From a checkpoint of a small mixture-of-experts model trained on Wikipedia: 1 pick a token.
Below are experts of layer 5 (counted from 0) of a mixture-of-experts language model. Rows are named router (the router's row for the expert), gate (a neuron's input weights, with its number), up (a neuron's input weights, with its number), down (a neuron's output weights, with its number) and show model dimensions 256-319. Each number is 128 + 32 x the weight over its row's rms, rounded and kept within 0 to 255.
After each expert's rows: a language model's description of what the expert responds to; "raises" lists some tokens whose logits its average output raises strongly, later layers aside. This comes from a sample of Wikipedia text that the model never trained on.

# expert 13
router [134  91  67 100  56 127 100 185 130  93 182 150 118 103 129 166 140 148 127 126 114 137  72 128 128 188  86 127 137  99 178 159 136 144 117 159 113  84  94 143 124 117 144 127  97 147 135  96 115 169  88 157  91 145 135 165 142 146 108 146 110  94  97 161]
gate0 [ 78 114 181 113  64 153 129 178 134 134 114 163  98 127 133 119 167 104 115 101 144 115 160 157 174 137  84 105 106 205 136 141 133  89 133 182  87 183  64 131 105  76 141 124 156 129 181 111 195 116 179 110  97 141 125 169 144 147  98 111 180 111 111 117]
up0 [109 159 135 146 127  71 135  70  89  93 137 162 115 164 114  91 128 153 142 174 120 132 117 149 110 211 142 127 132 159  88 123  87 117 117 123 124 100 143  93 127 119 120  34 129 114 157 151 110 171 113 142 113 121 123 100 138 116 131 107  91 119 100 115]
down0 [ 73  76 159  94 119 105 116 113 112 111 139 112 110 136  89 158 111 142  83  90 163 137 144 148  79 155 148 110 147  90  53 152  67 161 150 143 186 127 161 156 155 108 145 137 179 103 131 126 165 105 132 179 103 131  86 119 110 167 127 174  93 157 138 112]
Parenthetical units and numbers
raises: ".", "-", ",", ")", "1", " to"

# expert 11
router [114  88  89 137 183 119 131 137 127  90  71 152 129  91 151 114 173 120 157 167 141 180  78 148 166 107 173 160 159 102 143 175 170 108 131 160  97  78 152  78 138 165  78 173 124 127 117 138  97 134  77 144  77 112 126 148  92 111 110  75 164 124  96 193]
gate0 [152  93 134 158  69 156 157 149 113 118 130 156 132 104 146 116 159  99  95  96 134 136 123 111 146 155  84  86 102 178 105 170 172  70 117 185 104 163  91 133 126 132 140 165 155 164 133 113 118 137 162 118  60 183 104 146 132  99  52 124 125 142 133  85]
up0 [153 138 124 120 135 102 153 148  42  93 183  94 126 113 155 112 130 134  99 131 112 129  91 162 142 174 129 143 158 156 153 124 142  94  88 146  72  88 156 123 142 158 150  74  86 148 138 161  85 137 130 103 105 120 120 119  87 149 148  85  99 105  60 119]
down0 [114 119 140  97 132 104 135 136  81 123 125 109 142 149 130 131 105 144 102 115  98 118 182 155 158 110 138 144 109 109 136 148 115 208  94 185 110  90 166 150 153  37 124 106 166 186  99 151 141 139 190 139 136 126  69 144 120 177 116 158  92 126 136 174]
Commas and quantifiers
raises: " and", " ", " with", " but", " as", " in"

# expert 8
router [102 116  81  85 130  96  84 122  97 150 144 136 148 121 101 135 102 168 165  70  87 145 124 151 111 155 135 153 159 102 187  83 121 138 146 163 141 142 134 145  99 154  84 186 121 110  78 138  86 134 129 138 125 171 183 143  78 175 135 146  77 113 145 185]
gate0 [147 137 116 122  67 152 144 166 157 151  88 114 137 107 140 101 102  96 101 126 128 146 122  80 140 187 128 118 120 162  86 164 123 125 117 182  64 145 106 155 125 170 158 181 158 112 171 106  97 114 174 130  60 166 139 187 144 145  99 143  80 117 123  87]
up0 [ 96 126 160 129 165  75 184 152  53  79 188 181 109 108 157 109 190 168 126 151 100 186 167 172 110 137 125 106 127 152 132  79 128 143  91 122  96  78 137 124 135 169 166  53 117 128 138 205  96 135 122 106  95 127  93  69  74  69 130 139 170 157 119 109]
down0 [ 78 115 143 126 123 174 107 126  82 120  88  79 116 161 151 145  94 145  68  74 158 115 160 170 105 129 125 129 113 104 133 163 104 184 112 192 167  85 135 147 161 119 151 137 164 149  82 177 142  83  92 166  92 114  49  80  99 142 104  89 132 130  94 127]
Titles and institution names
raises: ",", " and", ".", " ", " in", " for"

# expert 4
router [107 121 115 147 131 113 167 182  88 133 135 135 154  95  89  82 137 119 101 124 107 127  88 136 159 171 158  91 178 159 164  56 138 182  75 167 122 146 107 151 134 116 165 131 162 167 126  82 111 122  79 179 113 147 108 143 151 118 111 137 128 127  85 141]
gate0 [135 115  86 122  93 120 177 159 117 127 115 172 129 113 149 110 125 123 146 111 138 125 128 157 118 104  85 118  88 188  76  94 100  76  92 155  87 169  71 113 163 131 134 146 114 145 147 138  99 107 158 121  90 181 148 112 142 114  99 189 144 140 100 168]
up0 [ 89 166 137 116 157 102 155 109 104 119 220 150 139 109 105  71 142 105  97 158 138 171  98 154 104 106  87 114 188 165 149 139  93  97  94 155  90 131 188 154 162 133 151  85  74 144  97 162 122 160 150 120 123 123 117 129  96 107 133 106 103 161  84 123]
down0 [ 70  85 126 109 137 117 113 132  80 103 117 105 100 140 109 146 125 165 129  59 173 204 134  89 125 123 142 163 151  89  69 138 160 170 126 136 141 138 133 137 134 101 126 162 144 112 114 159 106  99 124 163  94 150 102 152 101 136 127 129 110 136 107 199]
Digits and number words
raises: ".", ",", "1", "0", "3", "2"

# expert 0
router [171 143 211 104 152 127 192  83 121 165 114 120 147  98 144 119 136 140 175 154 154 116  85 139  35 106 160  83  43 123 132 170 112  97 133 133 194 172 103  96 132 143 158 154 150 108 110  96  84 109 113  96  91  77 145 147  91 125 125 131  99 138  75 188]
gate0 [174 136  77 137 128 163 157 123 130 121 117 174 133  94 129  89 138 126 124  89 109 107 170 132 140 136 113 130 128 163  99 165 159 116 113 169  82 147 110 147 146 112 118 177 114 109 158 136 172 109 165 152 116 190 180 160 113 183 125 128 133 179 135  89]
up0 [ 98 113 189  82 120  71 151 152  86  72 165 117 129 146 161 151 126 118  98 153 121 134 149 158 123 188 106 129 135 173 124 137 119 108 112 163 123  77 125 121 169 152 151  68  96 166 143 133 129 159 122 103  77 119  41 104 147  94 108 135 122 151  88 129]
down0 [ 97 109 136 150 178 139 158 126  95  95 101 115 143 146 139 147 109 178  59 163 187 118 190 134 142 169 136 110 154 129  76 156 138 187 136 165 119 120 122 180 132 141 113 113 131 130  91 141 163  87 123 154 133 113  81 120  78 165  85 126  90 178 106 152]
Naming and nominal suffixes
raises: ",", " and", " in", " at", ".", " to"